config.yaml
n_layer: 11
n_experts: 96
d_expert: 192
d_shared_expert: 0
router_score: "softmax"
normalize_top_k: true
n_groups: 4
lr_router: 0.000586
tie_embeddings: true
optimizer: "adam_variant"
lr: 0.00255
beta1: 0.95
Below are experts of layer 2 (counted from 0) of a mixture-of-experts language model. Rows are named router (the router's row for the expert), up (a neuron's input weights, with its number) and show model dimensions 0-191. Each number is 128 + 32 x the weight over its row's rms, rounded and kept within 0 to 255.
Before each expert's rows: "mostly gets" lists some tokens that are sent to it at least half of the time. This comes from a sample of Wikipedia text that the model never trained on.

# expert 69
mostly gets: "ities", "ations", "ation", "ism", "ology", "ries"
router [146 135 144  96  73 123 176 102 149 102 136 142 105  54  83 120  91 132  95 206 101 114 137 159  84  77 130 102 111 168 140  55 100 167 117 184 182 123 127 138 183 150 108  99 127  36  89 157 134  75 217 128 112 149  81 144 106 127  92 137 174  97 104 119 169  90  81 160 133 104  90 119 143 131 179  89 153 125 158  80  84  76 121 125 165  97  87 177 105 147 127 114 159 188 127 142 136 147 115 149 127 105 131 104 138 174 147 135 184 147 121 142 151 112 113 164 151 110  80 125 107 118 136 162 107  90 100 175 137 132 125 104  83  64 176 138 139 139 203 119 137 118 115 175 133 176  82 152 119 141 103 100 144  80 117 114 105 171  92 105 105  93 164 124 168 132 172 140 164 113 110 104 110 208 156 135 121 165 120 121 192 164 134 114 111 134 138 112 102 170 113 136]
up0 [183 149  11  82 159 155  91 172 183 139 132 122 112  74 150 131  69 158 121 141 192  84 142 102  99 123 134 158  73 119  54 167 147 167 117 161 131 163  62 165  97 170 141 155 125 170 154 147 140  92 108 127 165 133 146  83 134  75 145 146 173 154 120 127 157  88 125 124  96 135 125 160 107 153 137 137 128 127  86 123 115 150 143 107 132 131 109 155  76  99 142 134  86 131 124  90  73 118 154 152 121 152 154 109 127 167  85 101 176 119  92 143  99 127 145 129 128  90 114 109 120  79 136 116 120 136  65 168 171  96  98  95 112 193 127  98 127 125  89 126 115  70 148  98  87 119 129  82 138 184 108  76  46 111 142 108 135 136  73 204 150 118  98 142 153 167 115 107 138 111  98 134 174 138 143 141 130 143  85 145 141 184 224 124 147 144 155 119 102 160  98 111]
up1 [122 180 125 103  94  86  94  65 136 144 108 112 149 148 162 124 110 116 164 111 131 120 132 112 123 132  75 214 171 114 132 107 164 163 175 119 114 134 134 162 128 111  99  83 127 153 135 185 151 166  90 102 109 133 117 145 117 124 140 160 123 140 151 106 121 121 137 119 125  54 120 167 172  62 123  99 136 154 113 179 184 135 181  97 108 136 132  92 131 109 123  76  93 129 191 145 151 122 132 109 100 139  82 133  95 115  99  95 154  68 175 114 125  72 103  99  94 136 108 127 136 134 186 173 100 188 119 129 172 102 100 112 129 140 119 117 133 143 113 131 183 145 111 176 166 157  77 110  95  93 164  72 157 110 128 181  67 104  82  89 144 132 175 195 154  67  95 210 124 170 114 132  63  83 133 145 158 181 129 187 210 105 101 107 139 116 100 132 170 145 136 115]
up2 [131 142 149  86 141 118 127 152 176 133  97  80 126 103 105 133  83  86  87 136 157 164 147 137 149 115 131 124 156 127 134 136  97 117 103 132 156 104 130 153 151 138 134 116  94 151 177 221 142 183  84 202 106 110 135 128 137 113 117 140 118 200 132 100 117 114 103 136 145 178  62 123 150 144 149 151 174 208 142  79 122 101  80 131  75  97  78 183 119 126 109 155 101 133  97 116 124 106 120  81 121 135 126  85 186 132  93 107 130 124 161 100 141 138  88 141 155 128  71 169 130  75 107 157 157 135 117 148  86  85 180 104  96 132 128  87 100 114 125  26 139 122 171 188  59 103 133 126 149 125 110 101 122  94 104  69 155 134 108 113 209 135 101 100 144 215 144  92 128 128  67 156 137 155 145 158 136 107 169 172 118 107  57 145 108 136 166 131 106  98 179 119]
up3 [159 124 139  91 117 149 162 122 155  94 129 218 125  85  95 142  89 160 183 151 148 112 101 120 142  97 132 199 148 152 120 121 100 112 147 154 105 215 136 140 128 148 108 165 122 128 170 147  79 124  82 106 152 157 168 160 142 148 122  32 111 127 143 139 165 178 159  99  97 103  53 166  99  95 118 167 136 122 118 169 118 124 128 165 150  78 150 108 118  85 149 165 115 151 154 123 136 143 129 160 107 137  93 165 120 137 124 102 148 102 174 152 115  66 127 115 113 113 179 122 118  63 167  76 109 190 117 145 124 140  58 151 131 172 162 134 127 152  59 144 134 150 139 164 149 137  87 113 133 154 157 107 117  83 145 140 122 160 159 125 101 106  79 155  69  67 170 170 179 119  96 139 124 115 137  50 111 171 104  79 153 143  76 143  99  86 124 138 191 141 185 157]
up4 [ 89 119 175 104 146 121  97  70 138  93 127 132  99 137 122 131 178 171 157 139  85 131 121 152 137 123 115  81 125 163 128  79 133 126  50 123 141 170 161  91 119  97  97 101 124  75 132 190  99 145 143 143 107 146 107 149 126 106 141 112 149 121 111 101 124 137 126 174 151 100  85 179 178 130 169 124 116 160 116 136  92 196 150  89 109 125 194 119 147 112 144 105 141 147 162  94 154 160 128 153 121 134  55 150 113 100  45 189 132 131 119 122 107 142 139 136 171 171  94  91 147  98 160  97 117 213 121 120 136 169  93 137 159 117 140 132 132 147 141  83 112  90 144 146 164 109 142 109 154  69 121  94  80 112 171 134 139 136 133 178  98 106 112 115  87 104 157 195 133 106 133 130 139 150  62  78 134 180 126  87 153  40 115  94  42  53  75 108 195 137 110  98]
up5 [128 145 121 156 112 119 117 202 137 111 103 116 136 126 183 113  41 126  82 105 176 171 100 108  91  82 124  96 143 151  89 165 138 170 131  92 145 104 146 150 120 124 108  30 145 103 108 105 142 125 162 103 137 126  97  95 143 174 101 106 129  67  93 115 112 104 125 102 136 163 157 102 125 169 134  98 117 143  76 141 109 175  68 133  73 107 211  97 136 114 122 100 145  65 173 147  95  75 106 120  84  38 180  86 109 129 133  96 118  94 174 145 141 134 116 121 104 145 153 120 188 158 157 115 154 138 139 134 125 143 117 132  97  98 120 101 153 120  96 111 117 123 112  72  69 156 179 182 135 123 128  89 130 169 147 180 162 117 168  50 123 137  88  97 113  95 125  71 152 199  90 115 149  72 126 154 144 148 112 167 113 127 151 160 157 118  76 130  89 170 129 142]
up6 [171 164 141 131  92 126  87 138  89 117 173 126 159  89 153 108 144 118 132 143 138 110 133  68 139  62 116  97 115 130 135 125 128 121 127 145 150 123  64 120 112 147 117 190 113 107 187 208 111 127  80 115  55  87 181 117 157  95 140 140 120 106 113 124 157 202  69 124 110 102  92 131 140 114 122  80 171 119  90 159 158  81 181 108  72 100 104 141 146  90 115  90 107 115 197 141  92 141 136  82 196 150 111 146 203  87 132 167  95 141 162 131 129 152 142  67 146 122 123 102  84 116 129 110 126 151 145 104 105 138 146  55 144 132 168 113 118 142 130 117 105 155 175 113 167 119 123 109 161 189 104 183 171 167 153  63 119 120 104 136 170 116 156 167 176 111 173 131 150 116 108 110 138 106 172 171 126 109 202 131 126 147 135 122 184  53  92 132 145  67 163 125]
up7 [159  78  95  99  93 199 155 166 148 121  95  74 133  69 120 121 152 171  66  96 120 109 124 106 129 112 170 116 149 136 131  53 148 118 130 117 141  41  94 114 113 132 167 103  87 135 143 100  51 125 139 107 151  93  86 143 139 177 155 161 162 127  80 119 141 169 170 160 122  84  90 175 166  83 124 170 138 116 115 157  91 135 106 151 200  93 199 119 102 152 128 179 105  72 163 111 113 117 169 108  96 129  77 112 107 194 179 138  92 148 166 145  81 121 146 134 141 151 155 130 132  91  97 140  60  59 123 141 119 159 136  92 214  93 148 108 118 180 140 110 140 192 114 131  82  99 114 145 129 127 147 123 167 124 113 136  96 162 161 123 138 129 162  68 108 151 147 138 142 166  98 159 138 125 107 154 106 111 102 107 142 165 129 194 138 126 157  82 141 152 121 161]
up8 [ 69 121 138 123 103 108  82 100 171 119 155 100 133 151  90 143 117 153 110 151 120 145 139  93 141 109 141 126 232  85 151 101  97 185 118 168 166 148 136 111 136 157 102  80 109  95 109 167 157 130 103 142 181 136  88 123 166 159 147 118  81 137  86 132 187 154 130 142 120 131 149 170 156 118 160 160 154 133 169 138 156 126 167 122 100  60  93 183 111 107 107 163  75 104 191 149 167 132 119 153 173 108 107 137 116 112 154 119 106 121 109 140 119  90 108 158  98 109 184 146 134  10 166 111 141 106 155 185 109 133  82 145 140 152 171 110 176 144  23 140  94 156 135 149 179 167 109 159 146 125 107 141  71 105 130 104 161  84 176 172 123 142  88 156 189  95 141 174 146 130  74 134  77 151  95 124 160 123  81 154 132  99 151 139 142 109 157 119 117 183 121 141]
up9 [107 152 130 127  86 101 147 139  94 158 159  96 112 158 108  99 154  87  88 143 136 152 117 169 148 133  90 141  92 133  65 102 131  80 199 128 162 167 119  94 150  93  88 108 168 138 125 171 102 114 127 131 187  97 129 175 107 117 125 157 102  86 161 106 156 124 106  59 102 128  89 196  86 130 109 196 138 104 102 179 174  72 126 179 108 122 163 115 108 116 141 118 104 170 134 124 159 149 116 112 188 129 141 155 204  68 123 115 151 168 106  61 184  84  94 152 127 100 132 113 113 148 142 165  95 167 118 119 142 147 150  62 131 144 136 162 134 134 108 126 140 128 145 158 101 156  96  95  95 145 139 160 133 127 140 192 152  99 153 144 100 132 149 105 147  90 122 136 179 193 154 129  77 128 114 185 176 125 196 142 128  96 151 186 127  26  98 118 129  91 193 134]
up10 [ 95 129 136 111 134 117 149 148 154  97 107 148  49 100 122 131  90 111 115 110 165 124 163 115  81 104  91 107 207 148 112  81 155 181 134 166 131 168 130 145  90 103  78  65 127 155 131 198 219  62 126 124 104 163 108  71 167 100 135 132 105 118  96 142 159 138 148 117 131 128  63 120 123 152 184  91 124 158  83 152 127 132  95 155 121 101 125 131 139 136  91 160 145  84 206 101 105 123  81 134 137 163 139 134 160 115 109  89 166 101 151 109  95 120 112 155 148 165 150 155  46  94 124 120 152 151 165 148 173 112 126  85 125 172 160 140 117 119  73 123  92 104  93 120 107 198  80  86 190 105 127  75 142  60 111 177  87 131 103 125 121 118 129 172 139  93 126 152 163  83 149 192 152  80 161 146 161 133 128 130 124 141  75 147 133  96 123 154 128 116 162 192]
up11 [162 111 125 153  87 130 143 124 145  87  94 110 152 135  44 122 100 140  77 125 187 115 100 104  92  88 118  98  97  86  87 106 115 109  81  80 143  98 133 142 140 163 130 148 122  99 127 157 106 146 142 156 152 110  94 126 146 149 171 122 121  88 156  93  81 121 153 129 139 127  65 133 161 134 180 112 144 149  48 147  94 119 124 124  65 117 145 117  96 129  89  90 155 150 136  96 143  46 132 122 150  81 132 147 136 118 109 121 165 143 237 123  82 114 115 152 131 163 142 139 125 162 160 116 127 145 123 188 124 178  63  88 186 111  77  92 155 162  24  66 123  94 104 111 101 121 185  77 112 195 113  86 135 127 155 176 110 126 118  63 158  99 175 121 108 133 138 131 146 125 155 144 192 112  99 122 134 137 100 181 100 118 125 136 106 108  70 147 124  90 148 115]
up12 [106 177  74 131 120  83  99 181  98 110 121 161 123 155 106 138 156  63 158 118  64 177 104  78 124 168  94 129  98 125  87 143 131  84  92 137 137 138 156 104 117  83 147  90 113 128 122 136 135 109 158 128  86 148 176 114 139 113 151 192 167 146 133  99 172 166 149 142  70 155 134 127 136  99 116 128 166 108 146 164 144 211 135 114  96 162 149 115 111 166 135 111  72  54 136  95 146 127 133  97 141 145 129 132 185 148  78 103 147 121 156  33  70 107 125 145 195 147 163 119 126  90 141 137 157 114 115 159 119 150 146 136 138  96  85 129 149 148  80 119 114  62 172 140 110 129  71  77 103  67 181 145 124  98  58 155 160 108  86  92 164 141 163 149 120  97 166 153 134 138 104  42  86 102 138 162 153  88 144 147 145 167  76 123  88 158  91 125 128 130  85 138]
up13 [ 83 112 127 107  98 156 126 140 203 117  82 197  63 183  90 141  97 155  83 130 117 140  64 114  82 154 155  88  85 124  91 123 143 154  76 118 156 134 125 173 204 162 107 128 137 127 134 110  44 142 163 126 111 140 179 128 161 120 123 100 145 167 119 128  91 128 135 147  92 162  93 113 107 120 158 124 145 161 112  94 119 177 152 148  97 166 125  87 127 137 114 130  95  90 100 117 149 194 148  85  63  99 109 120 116 202 172 142 151 132  89 141 138  97 114 148 162 132 113  99  38 174 118 126 111 136 126 164 165 193  83 109 147  94 134 151 147 169 176 129 131 116 131 103 108  99 121 162 114 186 107 122  89  84 145 155 113 161 126 205 167  43 148 131 163 169 132  84 103 140 128 131 141 128  83 141 138 139 126  54 135 174 122 154 133 115 140 123 100  94 143 181]
up14 [ 94 140 149 131 167 125 127 119 122 105  97 128 119  84 179 128 122 126  82 124 126 139 120 131 162 154 101 110  97  84 101  68 124 146 109 123 146  98 123 207 137 137 138  83 145  88 137 129 152 119  93 144 176 152 116 103 162 119 136 130 167 138 158 107 159 108 111 122 148 145 173 151 155  94 123 125 121 145 124 144 163 116 108 110  71 174 144 120 127 117 193  61 164 110 100  64 100 108 130  99 156  74 126 102 160 213 180  56 124 153 102  91 169 161 112 158 144  89 105 182 117 107 124  70  89 185  82 147 143 157  94 167 149  61  96 143 167  87  36  95  70 172 136 112 156 101 113 183 100 172 149 190 142 128 146 163  81 128 108 199 179 122 108 123 163 131 116  92 127  98  95  87  99 152 121  76 111 188 166 133 134 144 149 134 144 189 104 117  99 153  97 138]
up15 [ 93 135 180  78 145  51 147 130 130 127 113 156 171 103  56 144 146 102 160 145 148  75 133 137 162 167 116  71 126 130 130  93 111  53 170 141 142  95 119  91 132 163  88  86 160  75 121 177 161 137 159 110 129 110  75 140 163  79 116 120 157 147 142 136 163  79 126 136 121 142  94 103 149 118 128 102 136 129 157  92 141 154 112 114 136 142 104 153 140 139 130 152 181 116 156 168 170 159 131 146 188 162 138 163 131 109 165 121 101 193 161 153 159  84 117 100 149  72  96  86 125 162 162 151 191 142 139 109 227 114 177  91  79 114 130 129 127 145 183 148 146  91 119 102 156 172 162 155 171  81 155  76 143 150 174 119 107 178  59 125  99 147 127 132 115 127 173 170 104 102  95 136 156 119 147 126 123 145  46 140 184 104 116 102 102  99 106 187 145 151 190 118]
up16 [132 131 133 148 150 119 151  77  96 106 165  78 168  64 154 117 100 124 109 149 138 142  78 130  82 127  82 101 152 146 135 134 101 197 118 197 157 121 163 119 137 143 114 121 156 175 103 175 179 146 156 126  85 175 110 105 126  95 215  78 109 118 108  96  88 124 126 111  90 162 117 119  90 106  97  11 145  73 163 181 147  76 139  39  82 124 149 137 127 124 144 115 133 176  98 177 130 149 102 160 139 146 116 107 145 117  93  96 199 165 152 136 151 188 154 147 138 116 101 128 146 116 111 124 103 141 159 100 164  82 173 150 112 172 151 177 138 121 135 156 164 207 212 101 112 121 157 122 105 109 123 112  99 165 164 135 119 158 104 144  95 123  99 116 121 153 146 107 141 149  92 102 119 136 168 135 101 184 149 107 152  91  97 132 118 114 152  90  55 102 114 145]